python train.py --n_layer=14 --d_expert=96 --moe_layers=[2, 3, 4, 5, 6, 7, 8, 9, 10, 11, 12, 13] --balance_bias=false --router_bias=true --n_kv_head=7 --norm="layernorm" --attn_scale=0.177 --init_std_o=0.0063 --init_std_up=0.0334 --doc_mask=false --train_tokens=334600000
Below are experts of layer 4 (counted from 0) of a mixture-of-experts language model. Rows are named router (the router's row for the expert), up (a neuron's input weights, with its number) and show model dimensions 0-223. Each number is 128 + 32 x the weight over its row's rms, rounded and kept within 0 to 255. Numbers have three digits each.
After each expert's rows: "mostly gets" lists some tokens that are sent to it at least half of the time. This comes from a sample of Wikipedia text that the model never trained on.

# expert 79
router:133197134138078096145106048125065072171130134085128123117143085116089086103119133135143198172155142140171099085117097177132140114120149111192126160114085140130076086061160159103152134134097107180115115174182075119065135099155151120080121078108129155133126106117168108063175140167185139141154125104107167117093156173182105170175113127150110132168185133092167161210128196099117158117136158164117127132122106080062120098180161171132177076135126108142149107196124100134147107149214133148126110146156107140108059141110093098105123088113152102112109135136195166158142155177118125097124147144144117125146106148106157116144093103079135084154098072142115123100164098102115141150132
up0:177161103065107131073125145094138136135161110101092115128120086093087083121131113155164173127135146135092135093131184163143174175144113130089151113094108154131147172154099107126184124094167122136110118149187114130125208146125133140094092089121157169213121167160133062157115102167108100171120129090154128159150129128106101109143108117136113089089082179077099138100107143176135136102152126132151180116162128071135093092190105123170100154111148109149178117145156123109170107113123105086143135085137103111109162094103113128113054138136112152145110169069132093093080199143076092137154085124144197113168119179097214130148103080134146122054036115142140109146211170134170113134092
mostly gets: " of", " for", " Of", " about", " regarding", "For"

# expert 59
router:140158215181081138118133096145104108157120114150116159092160123163117142097175144104151195118119116145144131120070093142113129153126114140209142144103155128124128082147068117091161214120125074163120162135193133127154072117141149115074108095091093094172130119164130074117090128100134218119130041121094110112132131127144055136156114136148099113141161169164141142151105121126136119092190191075108163133132113153052070125118165144106138141167143124088088121172135065178143147072144171105117100175146148167092116161099107084080128126108144167107135072107197141152111134149080126117132136123120174172156122201114201145124140156114125073087124095113151123090129079127108108102125
up0:131115123061053105119144067171166132158136088132136143119164170116166139134149160067104043103114141161177097114144191168120174122138090115088150130189157133129145146190011154165092114119117138090124196166117113111130106110104121153140142082081098087150130118138137065132151188169101114098142099132170093172115124120170081098161184124118110140115103149128097159132113106202112093153193115125170146154163120176139101160123160169134067109115083191138130118086141077151184163131080144063139156082142124132147064111089107150059132114161142137096145147161102171182104165112112084159124157130125091103142134172124129124111092078167138172148155123114124102106123109150101124118118
mostly gets: "20", "19", "18"

# expert 19
router:111169144151114076210144119111055100141130162102127133101177138135143174122135142129159158158082163074140137108094091169086131116123136106197099194138173146093128097141092134074137181155191107164120123145143115131117073097124137192084154109083108192151123124158158079088138143122125122112139080102112110077165107122121119190167105117153151138205216132154143130189131143121106108066119154137096160110093154130066097110144067157132146078127131127102139048171129114128126088106160152144126112129159146148108118120103117131153216078133133145124115103096210060141116119143146129126114155163131167184164117130123140123098134138106143134135121101142116169099150036131070083183080
up0:139125091139147154095149135134169098111148146105128136097145126100146149128104137148128158175192071184178144200097106135099152108156149143042138106125232154162068073087133172142111121109109126127132116169118103078134134160112154116162152136113057072115095158127120165113164123143164131087103131183100161143089169131133077120051104093119103150088120124133120107119167122197104159081151101174171147123154160087168135144126117079042121091060128144066113116094132105100100129156107111166194157151123146153133148115161112141117111143153138060129114050138160084112119096108175137158110148115122083159134138155071141125108097123126178078109165138129145167182168152137195096131191
mostly gets: " \"", " $", " '", " [", "====", " book"

# expert 82
router:076090172123090165140126067105088186145097127177122124115184130112127209134122114122135144190218152116191120148073062136083068115155115082207119127056121140154113108089124109108138174155118073107127128186126138124130109141157120124091113128103090195137139149101130143182143138085145099088223145120067134100135164087107083179102124130140147149064128135103154110159146110159156119103187149126151129089107131071091123115111122176112124116157134129128158082158168082120141130102145106151137099140147161141143184151099103073095106102147155137158131128107093143163100122142166064127163157180127088122198108068093155123103101089113152076149148119151153130105163098160106060113120
up0:115122104149118134130108156119082200141163110188178108041114149122106096152089100149196146138152071108162112118151129112088121121199067092121144122106073115124146092119073085151165090101158085137090157165120161154159118059091086143130092153151127179106097174151079093139135109140146169139143140174164162149141130158103112170181118151082093141148105067091100117128139112146095126117105090125105103150136157087138124113132118136151168176058125154117168116151108119185112091111121118146174122137150154141121155197093105172074154154126139162155103094119059153133122132155213107125062128115181067170135153141194084114172152123118136189054169143130113136103101149204122149123137
mostly gets: " in", " at", " on", " from", " during", " within"

# expert 6
router:121164177144125080211131122123102096134133138107138098116173142111136142122151138133135155199113133074157108120091055169088120147132129106177123182126121138136124121126101139061163172149169133126133130154169159111131111120080112204038116110123145166168127115101174098146131151117135138060134030099106114067148092163120118156165097103177112127189172136151128179229126154129119140015162138129129167123115133128092140116119093149133138150136130109128141074160122095141124111141197133136131113143143150108105130130084134123127188120126141166131118115071179099135125127152150112117107153167148163215143130130142202125101112141086110075082124103159116155113140052139080068187103
up0:151116146142054108117139149155147132096079097097157118086089189174156065088097095188189100071082127149092146137063157088090085157167108093129127109141173107129109172153128109139034122148118122073119096076133126136130154104141091128175132117142151138114101176160192143114137120138181102129137156084131108149117154143124146187158133119161136185103068094022200118142107145118117122133110196116143102137082155088100098161122156153096119159177161130113137062141121105131063128138143077108148074091149158179142124149133147115090087083136116086117169144149143138200095162114131120122056124137096056147163170126186102122136103117151138176151122094119096145109127164118145107123146
mostly gets: "ack", "ić", "eck", " Beck", "play", " Cast"

# expert 29
router:124159118173123094187128090111108097143132166109137119118177150093125121109134136161132183185105129100162111110082085148100140148132135094213124199113127132157129120139101128039146176156151137097116126154171164118140104117084104205048105101103141146136125089116164108127126121115140147067104031111120149070189097178114094170179096085155128120187160164157148142215127134139128149008132141125114157097124144135077155119113112142112145182141130123102145076161137101143110105101158152170126119143113135138095142163090113162129153143102136133122143089094185088136152140168132122123081170143137122213205122106158163124114127139102101099127118112154138131087138079089094053137090
up0:068139125122134103139129134158143134123120128110126125167103141167101109143103177131117147105175091162153049114137168197192114076189157161180203122129104222100119079074127141111157129187092122134115149146136109110136154126170098153126147091095086167129063129147131187131117106136198066132195107157125140172075156157068128149128114138087121102155080154129085114126167184140162116138153187078120101115128030127141110127154124124143135128111142072059130098161077118069125157151158134122126172064126102143116150108134152099124121127194084159143088113120129156181099119162145098144122099175121094111114135193134097163091129112145141102157137132138136190158079087071135135164100
mostly gets: "\"", "\",", "',", "}", "\"\n", " —;"

# expert 21
router:117162161133120096198135121120093122135125142105135109108184143107132147120153133136135158190103123089157114123090061161091123153128131106157126201107116137138128121119107144057183164149167132137132133157167154112119114119090116205036130108115127175164127137093173093143125157121132147063151026106115123075147083153120123160169093102171107129184164140133132186230122157136118127021153141128126205129129137133088133112107090147126144154115132114129135069156126091133128106137186134158129118139139151100108132138081130123124182143128143160133123115078184102136127135160157116114108151168149189211138130116126194128105110148088115077102117114164117161114132044125078066192084
up0:117120126215148201133100127171115170161116148130099112144109101133153160112174163126145139142094220154147121171148121185042114076133146099054138134142057140172118155139128124112082122133135098069150084130079140075166089128164110098134075168088067119144127105150072079164123140065109134125153162139132166126129182108154118162153120137169138128158072092167110188109087153120142181121144113147158099103111155146129143153135063130158125140128131159146069124112136114134144125134135168138130114149158113063076163106078188149089139116118148146157115149096033131150083142168142144061114086116113136115161124087097160139140127133132183117220149081165097171147143141129090173104126
mostly gets: "ast", " Christ", " Nat", " Council", "ear", " Mak"

# expert 60
router:125168171144108079213133116111105108135117144107138110120177142084135138126155136133139157174107125073158111099086062169090113146130125102173108204110114140131131120119103148068164163153161131130134128151172152117133104119086109208049107107105122180162123125102179094148128148118148132046134030106122124068148093160107119156162094108172104121191163138139136175220118150132116119020161139118128162125128135134087138117104087153120134144138136112124143068152124100150129110139194144141129115141141141116105119138075117121129185139126139160129116109074180097141126135156156125114105135153143172213136128122136198127109101141079093079075124107155118164110136046127066072173095
up0:120103098100147131205103176071157095128093175057177130155134160175128181158152147116101089186137162109124144161020120099112158144169187090166114097123138156086148145084168113107110093095101157067138132118175149140147112140165096095054193106125128125125107166134132169119131083121172119159129136135124104138161190166158126117150093161147115144144127142111127101090127128173123111094102112124141146129081102128135167145090142143121079080134126140084123154073110163135139082135154113084110103075177111092107102066139108107095175159131133102095185072118164084151099156107137112112125089068153035123098202076162148137121156140127199113149117136120160179125123108145197170153137
mostly gets: "ied", " Y", " Kam", " Thompson", " ?", " Hay"

# expert 50
router:144097126136123098183158120131121109143108157108152132121179150136131173121126137145117186155113177106170106086079070157103133180127129115223083144118169123098118132129130138052175148132124122159163136158183161082117078137109124159077138086141166119162126126082214099169119177102147143063155081085102121081119108181126120189172095123186130135224147113130143206223157170134100149086147149114088156158094117142086066122100083149129148170117121093130123091150116106133133096096215132125136116135126179181103135125092147115104155143122135125122150083141176108132099162166142119099111135149110135149108126095124188124132078162090093078136096108135158130103128047134081118126122
up0:110129137074134081169112149121137145147131144151122109095147210117120190119090084112140155130124147157058100171100138153172178147133155212180082184125134112152129116175159151060118169109169122179075090083121142180126113138173118074099168133172163107147132101029111120141162048124136100115128124116095170072107146165174174151098125129164117117164118102048094110112113132155110139101163136179115133089151098192154059101155096140141101109142085079075160115107152114075160113145110187115098123122142118095181113113117105157139122114086128104136098108151134180187143168178099131145187122094097086076143104139136107159153142128146163120113101086145125128124126104080098173089153
mostly gets: "31", "32", "34", "33", "28", "27"

# expert 56
router:125103153128114129154131065108100100130098155135104126089200103137111151140123118151127175114078085061169103116069076182102136174117117099228139192133124148120139145106127164060151210152142135131165119154129125121145146131132080180114141086133145146155093146143170134147159158137151156108127046122108137061118036137103128122143101087124088150200142167170134159219119145135104112017105125134095164120142136126074133090092122155130130128158132126155148053139128083152114156141166123158142114116145160142098149161133124111117195100115144111136084128092154119139119116159114097114159141132167153137172116135108165105133110139085049092091111125150154164071129055162091079138098
up0:122112081164154088128139142137159128130084172149097141177154123122132069133126136162174129093165162176124098165162114117065105148168140225171148098122122117108136169129170173063154100092100092095062160120129077086111106124124136096046045112102153168218153120088152121130138124151113078159193081134128173083106188117163149099087179115081089139158115143124076134109149149108150099182106189121163095128139178164155084150218090106143130111149100172103160080126099126059112167126086160150120133161139166111102134095108144113114103104128089111058117154134090128093119124099110131122143085131120166169167138127136143071126084119132165130171140088135167130164145131116124111140112
mostly gets: "\n", ")\n", ".\n", ";\n", "\"\n", ").\n"

# expert 95
router:114173186142121083211124124115102103141132148100131115110173138097138146130162131143139157200097127092153109122095049160088113149127134109178121187117117134139129126131107146059175171146166126126137134159172158110124105122083116211040122115111130197159131127110177092142135146114138135060132036101109117071160093156120122164155094102171109121182160136146127192225132144133111125023138141126128184117120131134088143112112095141127142150130134118130142076156120102143124108132201143133129119143139148123106130140098121117121184130122139167128120110081184100135125118158157113111115162164147181216142132122135201127103121141094100075094125106159116164111135062135086076182072
up0:089143118123167121204126162152151131101159096129098091077173209143130107139119128116113166067117048115150156172121125130078078123135127168126120123117071122081118109137133088081158171068150137151116196192098101109125147172115103116132110189161093160093144151112126153165130057173100115177154104102123165089112116118140133119131187135053116097161121058086026129105088089163084104142118139118127098176152119139136133166110102128187115158106138139060099141101133106090136111178171157145132131149139144130072182097111117115116100153068180147124105144108132148098151151092159172102167146153178143139128129168133171139111157131174123109069133151125099125124045147154171119169181
mostly gets: " access", " Points", " teams", " Ess", " relegation", " Won"

# expert 84
router:127118171126154077199129139112122132158119141132145103103156155061091141131105127134152190182141192067156124091057079166092148165128102109177139207091167132139120115144129136049207207125144134140143154206141136096106114100123110153076144094120141121157129119154154107138135115090143143118146086102123106068121171173127109164172093125140099107211152106125139197215128174128100126114168145120094156168119130123064146129109095136103105155136133090139116089158102106148143099135165137124148113143133160059064110144108135142105158115127144145108154100122167097112080150156158060075136212148121125216125156168129149143125127145091084090095108125123121146121148070175096105114131
up0:112105102091143083131113098093097139131163094180123084134099101107128098118130132126081146049125145164132097143099178145133073082107067159150094123150104175136119147094068089096128146102098076127149116118105151135127116080105169176111056109100109101081120137068127123126131156133175096104138081123158177164135166126128145147084093125169113128143167086116103153094081156095163161152076136102114111072138084117099097133150132124129091103077135115148141080096084129174085136180068135143111133141157132117099192131085115103155131083171186115120131155140192145132122094170197122136051174138168154129154150117189076119245118119139077130158174134100179098157154148126114180103184
mostly gets: "99", "98", "95", "96", "90", "04"

# expert 52
router:125163164147114074209137126121096113139116142097126115115174137105137151122155134124133153203108128087155126105102074158092142162131132114166116162104122134135121121117110147073161172157174130128123133153161157109130115124099123209037109106113131198156129131101179106144128149119142155046125024097127110066145084163123118149161093106178116130199165123141133165224126150132122127016136149124127179126116141126095132111094103150122146148132123112128148068175129115136131109142204135159130119143131152108100135136093131122112183144124142171127120113080176097132121136160159123115111164169145167222153127125131201129108105142093106059079114104162114155118138058134081073165075
up0:118130096127133202126147153183057139123116116098078125087129085105144100104155127138128123127092150183113142134149088118123142158164140138196084056097190172156142096154159116122153084145112107148120142144128137186094095129165183167092056214151094113166084115119091141112146154129137142130119130142094121151104131038168076107101132160172109133108117096148113127097107129093088159112109112142140106089144159132103130114145162116145154106138146206128115028136138155087099149149155091154087107150061145172108155178133095126131143150140123091208122139139109133074087137119155135100109148141116115095128126123187120164069142148135079098118150092069073143165146118114138044041067
mostly gets: " Academy", " method", " families", "kov", ".com"

# expert 74
router:141165127158092068156163107134035132155105193137134125094170154117121067123139134140145126153101131096168087164091061156143140131112162098204096200103103135159120111160143127078181149158171118144125108158166136093125104108117094165062085102103131157179109114108190146153120159096147152104108060092126139071140068133077109163139046113160153123218164153135147115198143142130104099113190133105132174148146161119111149116095149141122130157161130122103181077148150087135108120152217107094140125142141170148093149138076131078112183079109129146112088100113156108120112143139156106111137154143169158188119162148101123147100119133098153067069140103129121144110165068138094086152123
up0:114128114118149139085126148104152137110091116120204135176128073146057114126126092159106100130143113126095183131183162156126147116130130117185115105119129131130135187117169119154172117130134193101130144149050137207097114132107205101126137135120150182081061104092139150080154125092135186131072100154183127122154073109154127129123071085122177131142176101171126134152124172146122074122139108079110136126135097169206096114155125142183096138170121171126110071161148121149137161123187130138135119175134148131080087054101115145162102113151196123074113074095069094133097143082167116131140138136151112135118181112101124115067093118118160134154065102170097098189101160116120074161177
mostly gets: ")", " =\n\n", "),", ");", " first", "===\n\n"